config.yaml
num_hidden_layers: 16
hidden_size: 160
n_experts: 64
experts_per_token: 3
d_expert: 128
d_shared_expert: 0
hidden_act: "silu"
moe_layers: [2, 3, 4, 5, 6, 7, 8, 9, 10, 11, 12, 13, 14, 15]
router_score: "softmax"
normalize_top_k: true
routed_scale: 1.0
balance_loss: 0.000246
balance_bias: true
router_cosine_scale: 20.0
router_bias: true
init_std_router: 0.0106
lr_router: 0.000682
vocab_size: 5221
norm: "rmsnorm"
norm_eps: 1e-05
tie_word_embeddings: false
optimizer: "muon"
learning_rate: 0.00784
beta1: 0.9
batch_tokens: [65536, 131072, 196608]
max_seq_len: 1024
train_tokens: 476500000
max_steps: 3844
dataset: "wikipedia_en"
Below are experts of layer 5 (counted from 0) of a mixture-of-experts language model. Rows are named router (the router's row for the expert) and show model dimensions 0-159. Each number is 500 + 50 x the weight over its row's rms, rounded and kept within 0 to 999. Numbers have three digits each.
After each expert's rows: "comes before" lists some tokens at least twice as common just after its tokens as in all text. This comes from a sample of Wikipedia text that the model never trained on. Tokens count by the router's weight.

# expert 1
router:397570426438530503568583427491523559431541495472500560434447443472515499496535556449410473494570474484507569514500569508476516561486613535509549546565478431552462462521555540528495509563493505527441468578545587508450481595515576514515398661476500496475508499550566536466488558502527518528468421557420552482545466479448460536472567571516496520528534377497517438581554544507477493537430462514495528481539520576470401521547612523571439564471469505534550544473479518507539600593521494
comes before: " York", "0", "1", " of", "2", " also"

# expert 4
router:498498453491541469515579492519578474576566488563538423453513578542494501482463481542531560509595567480449497551542494551446509541479529566483527477446518574557401502458582569560518461537448554454517513506459443489457465478564562456492473513495540543462378508557528577488383496576489472519507550526557569542443554524482550619482477508476454586425515484476428498489486465367515394405532590474490484538557552519409465572562500531519560563486517453413516446486485552522534368490518569
comes before: ":", " by", " /", "\n", " of", " to"

# expert 63
router:526493574597571487510558445456417454437547433500458448507509505402482503541579452456512518445491440407374558479484530427517505585531607482543460428516522479483536451511540528539394457587556551490501516430472552448446491404483472494471486444500423468448462522506481519560545529547496491398503387467379575462472476476465519525455459507585498567401516422471501443445569461465511454497486563537459434505546518590410506491505470461462473429481547513533558466549434529489539487560545574
comes before: " the", ".", ",", " of", ":", ".\n\n"

# expert 40
router:495556318511554538490498497423523421435509526532500529549512492532593421523526528505441494496433591504519607501441440530452411476484416477515538519404473477549499472422533451515542480528466506520479473399514476466507423448414541535438476475549436562538482510453449439567556548499460493528375452503534490461459478549419487541461397430518482490516504435491505534543501395530494503508497429560497529545552465541559435535479552525558574516479471411541606504595518529561505594564428477
comes before: " a", " an", " also", " not", " the", " released"

# expert 54
router:460534510535546583503549433522457583530507492484539475494525601477488496490593516570527461442408488494538517485512498430498390457526454466539499466458465518555562428407519484462469567465613522586578495477526502467465541506410596515497463520498633389509417498561504518494507337511430556463395458525553497482470450494521466441463564555497501520544446458493525500455596523471463526517535463413465543465506544545479495543464383450551514584491521463534507557522618440422489495555504531
comes before: " |", "–", ".", ",", ";", " |\n"

# expert 9
router:451522482433486494475528409369458437612491446500463576488529412522433455460327465506473477527554487527468542497513562514479453491437533601522508490521413529523492453513494543444536537533494554529412563496370557474557553540486582514556467502449445461541492522519535511490505530404502502498557575514480523553534472526611483537490513598406485541396551388483472548473437524431489539537497514566517476521446640454484487573481524467492508514462549536475510436431491418488517542437461513
comes before: "ed", "ing", "s", " of", "er", "ers"

# expert 45
router:496590545532510460484457459566537466559474478484487518492465461640531395529492572427525498448547491532430471486472561486476501520483498494425553486533521561518449441533326492415454430506473434560485476440498536562554479446624453568535469519506375541468478546515409458489522591452501551478539443508551506579478485589504470539542540509449541566356526536490545550486561535437475610524480539448559475510561459576449492401487546485501498581511500535488501507427529450511523509476572515
comes before: " in", " to", " by", "ing", "ed", " of"

# expert 58
router:423552503544493476535420507369456461530543411548515437556477449477528474470418437528497558497544418476512486558516509453421453476485421536489488478500516507414523461531449569567522490410422588564456540520435465494495519470582465524455514519426449478454568616528569451489493574525493473549517425537504385572455566486471454518563545551511540380516455459494527472559457497457561554461517446594537504546482470436447446460483441425431501429533559430475452400536527446442563542502528443
comes before: " of", ",", " to", " in", ":", " for"

# expert 44
router:483570549450589556588466467475529525458548519537534538431560481483536517457514454572514510503488520530546458542413477514469636474509482462502481614532478517538562567484548452489452576426517466443513446461559592358467551498494450512484461504522414482586565618539623598516495511494484518508489510469614501486508515588437461478486456477547463437546621496511600489484456431539490549482560526583522510524403532549432495509452446530418510524537478496527455454584520502442544479572473518
comes before: "201", "1", "200", "0", "202", "2"

# expert 59
router:462476488567555498581509535542540394466504527480509461540397521511431544487468560446458622482537446476433546470575483527511538485538396450537473554495484450596498470437490416557534393508460474473511531567493430490491502438484429458458520532579526420490417564521517421501521499519533538502502402480569533490539509457570486558591513487570543510553524497560416494563470493454491490418558568450520602515450515532468508517406423551473495570476547566433428545613446593535529594456477509
comes before: " the", " a", " his", " an", " its", " their"

# expert 38
router:572501485433467492449452499449548501479587555531450546430498435466462494516512532479495522474473538504540527539555511513472526519437481528495512466500433421543441579486482501534544537483530444541546476546512418471373481489482481497535538376472569522478501415494413497506563505469501505611361520540459558529516452417487444403492567481458539514501458569545461399532566552457463546606462451524476500416557532494455500464447434516481546500581531379508526515430483708546507438510495513
comes before: "|", "-", "The", ".S", "===", "In"

# expert 47
router:517445435502435551361464474525463496487428424523471486381515537523483541536469515498500600504565417459532558475512529457468583488452597510531473439452501511480485466615407393496510539497560546488431504420466497532475461414591584488580502440475486509481448582512532512476499552475366421461556565496511481560468552551522483566509562530534446538449549539422488550496555477483529654470485485539592424397478544448512518535477551519544475521496417499505529500504456547474536533497558450
comes before: "s", " |", ",", ".", "\n", ":"

# expert 10
router:454563493487542514521511619537501622453500462537493478532457415483469533438465512465531506435493609514497551573562507558596357494517486501431562440472500574529415541561402499501539456529420532542545547444609450442553575513462479561564448535562427492556548431486525511501526471466471481529489576499548499464479547581494521532431446507483500493527454550491480489504530461514502470485512524442532615532467478513386446477552495485505504457635569592509506493549520586464387463532582485
comes before: " The", " It", " In", " He", "5", "0"

# expert 42
router:444470517408517498467632432545493571471515534577471449605508599531509567424434476428546471468545483556543483492568532591585461584518459468412552493477486515538543532544448482484421515478546500477463487549603425458528500520457536455430544559456532482537480477514543481513517529535465477534355538506510545514578491438371463479436477439538511481519503464515544480548521456471466500420549530571418412583575568385523495528476507443541487525448430486504515423573523517493450544533408490
comes before: " ", " —", " \"", " A", " S", " N"

# expert 23
router:480554548577609526513530538435570552518452502500603541592467525566529422516501571462555453476566463467541527459613548477508437456572549484547566501474479546488584493484623451494418457483476446489533525502497507473482532558539504472491436483441469484489529563580469471529495424468416499444532602507538481498367434443433428439462605556473480586501532479463478521532501499554565446538523452564509482387546519434473535516496528585561489483543525445501509623462491411559444565479512499
comes before: " |", "\n", " in", " |\n", "==\n", " for"

# expert 25
router:422521489502510498491476454486484433492420652502543486446475514545523483452535458418409424488467526385416481403582518489371451513493464544496534544500490449480615557537537493455487427430395454555486575421526502468529411542446463470428495459577504462511476513520458426543476527595439481381498520474523507491406476553423479458533505457518560531576474500463535491550570533411569476464531445503584431559528514494442515494481434514568499491483592523529487434483511499549518522413465514
comes before: " the", " ", " and", " a", " which", " he"

# expert 5
router:473535479485505464518548462529403381458507485490469525580518518414453537531449538467577514528564412471461488483435463579464518475630495419546514538462524507580468522474461515518430537433408475526461468589393515495502469543561506555407624517470611427435465507492501551504572375510531538503579566541448525536547499450495529428583543533465532456568590430544613478461497475409484525484492413464445472522535500435515488491522429483443565536484485500481514486574486479508519517474418548
comes before: " |", " and", " is", "ions", "ed", " :"

# expert 53
router:479496405480408552477553492460563455544538422519519556489581519536563497520498456477450497496438472443565445493509564510563474433469544520559519493520455405535505450480491511553402456587489539460521425442542522430429579505546478489511495493465572530436443469534507514477364498533436493523492528527504475499494522464545470523510484478592548443440461470526535575429586593549520577373576537513489458581410480469443522530532434478538481499493538465529578376585480461439526619434463400
comes before: "0", "9", "6", "8", "4", "5"

# expert 15
router:523490512539524545557497506560475496489460497595503447439481422520511509502506516554518491481577424528483559535480485568589508362493474560539458524533500472490500481445393476545538607516526605534481526441431447540547560484494499479564466536505541536524514463537572567485514489551493480393503524582512564541560464608559475501527504515543544562416487453477521559418475518402490688537501390515553521464447443449518449412492410453482483535416517469444501516496510579484427464442584556
comes before: ".", ",", " |", "%", ")", "–"

# expert 36
router:523566509501516523522538485452467427408424550487485491419541549551484534520414523458416464487479467463497579568528474476521429570564475532478535465503537527597531498451572519447578491390540472575479478507486415475502481522514454441498443583448498478461506493415507443418546613513499484481484461426480513479471503406423447481503462534558530489589545490492518464541441537507530578477476579513546600501402410582535426514531514586512398486509523527495435503525492689505593441511503539
comes before: " the", " a", " been", " his", " an", " he"

# expert 57
router:452517461518516474472531541521455540421503457515545554457481454445484482501516516556564549546620458529485470431519519471493508511541516487539480480499496522424433333516537553589498477548455579536475478490437532538498494474538483478371578461514482478481545439457535593465588548497483549558487458436444488482429455545479483535547551471589449531435552429527525548378588495556497514525496295405587536506502495586510555508495559468529512495444538538497577452513514462505566499455600458
comes before: " of", ",", " in", " and", ".", ".\n\n"

# expert 17
router:459514507543501555448477563522546450597481571516564538479445550502516504482492518362583517460564538503590501562437508527542481456445465470464515523469502593547526538591521473502498469538494464438530538438482449460411557491419450538437559420505506493573518424542512534576566530502487484601496479550512502486420621543521511465532517491463565485433517524567524495542534478380549497597473497394518519567415552500447541390506572416592524515467514414539474410529493502585537479440425486
comes before: "==", "===", "=", "The", "In", " by"

# expert 32
router:448485600508430437521462577580560467482441447559491454624487427557469499459495400592553526495529509456549503529535620480496486489496530526497558437518492489546489378521509533460446454574537541576456581482458508480519499435538523597474444560506477485454564465433513504424567497547540456427579615466479475534469522476501462503538447507545449491473540409473479493486480473447524521463470570572486527560508548558601500485566447337512454449476444425488519509483575435440555450521524435
comes before: ",", " of", " and", ".", " to", " in"

# expert 18
router:526543496424492476558538486491487503532542489448491465567496553440477553482534567632453492465524492542525517521505532459530576479469529456518503409370529552532557467555486433499371425472538553376493533445499548542455493515461498456501522479439581512573387505505441481539532605521401450414589543426567481391445500459455599432478489484461513489501539480442576501524489492470524414476505448553517523530523537529415515521556559520460424531431508477472493517497564394391480516575552539
comes before: ",", " |", "\n", " (", "'s", " City"

# expert 6
router:454444445555523453459622557513490493458432475480466499405446509412594455430505576484456503500482427495543498516538514494526414484477535547557532440530547555503505415561511455468510470555563448469437536476516511473435449476535471536512485593576564476561481475488572500529503497492454529531508465461437458509555406481536501453556536447525563505525579598537566521580515471414510392463549462488498466646515542579469478415460545487427469433606438434525451565481496608553574433505520444
comes before: ",", " of", " and", "\n", ".", " in"

# expert 27
router:588535449414456510485573629497571592383514508541505490533481535499538527548479479546561498519414477499516544516457525468428440555449351512529535506581502511486546465505466522497372513523561533536570463611486466505493485574555513496444540568528506434498446495515510419505468570546476529542469464473478500486511443529514518536557409492497545454536578463554411525475520433372487516609528500545495487481450542496479490548534471451367441565457464399444576566540522494420468456527476546
comes before: " ", " B", " A", " S", " The", " \""

# expert 37
router:567476497425476516438623488461543527560503540569482521464542444551518508510552547411476548458436439500525479521481513427496507549532476410517526456497499526623437507609535517491504505461498421483496483531393514381541567574401503633504580447465416512412484382465525490524436471502512446467508560585506536526538473454356548439552539581514553489472479509551508455419512484585468489534504465516495508468450553535607568428422541547504542476482468543478528496555449553462497475501480476
comes before: "-", "|", "oice", "ice", "airman", "annel"

# expert 60
router:380474494496517526512509457495567539527588520479457466407492471455472587574575506482496519447580525476607457480490462516443493600620573427448460451475472528472539462486469502529511555443460519538494477430487491556497551548522466588490473534512412466443544456494442490562509526577458454482466455443565432460456461479497505562484550512457602534549492485562376510510602496506493360434493470503426517488473551459469459441490479490503415430519520560467500398576550448450447525616425555
comes before: " |", " |\n", ".", ";", "–", " hold"

# expert 48
router:501548416473516446386515407509433489550515535511580545575397523473467435457479463523499462500470586543514566504505554524625567519534489489463537534554484572493531539543533513520429501503502506592438498479579506549521483519446564488527557451440553476460428553576569552496452471414507514544540542456555526469477479444409498391495479432552613513544488491541432445554550556561503442486496661425473447492460457603547592506515463495480526561540485483529474500467440465562493472567430430
comes before: " ", " the", "ist", "ternational", " office", " addition"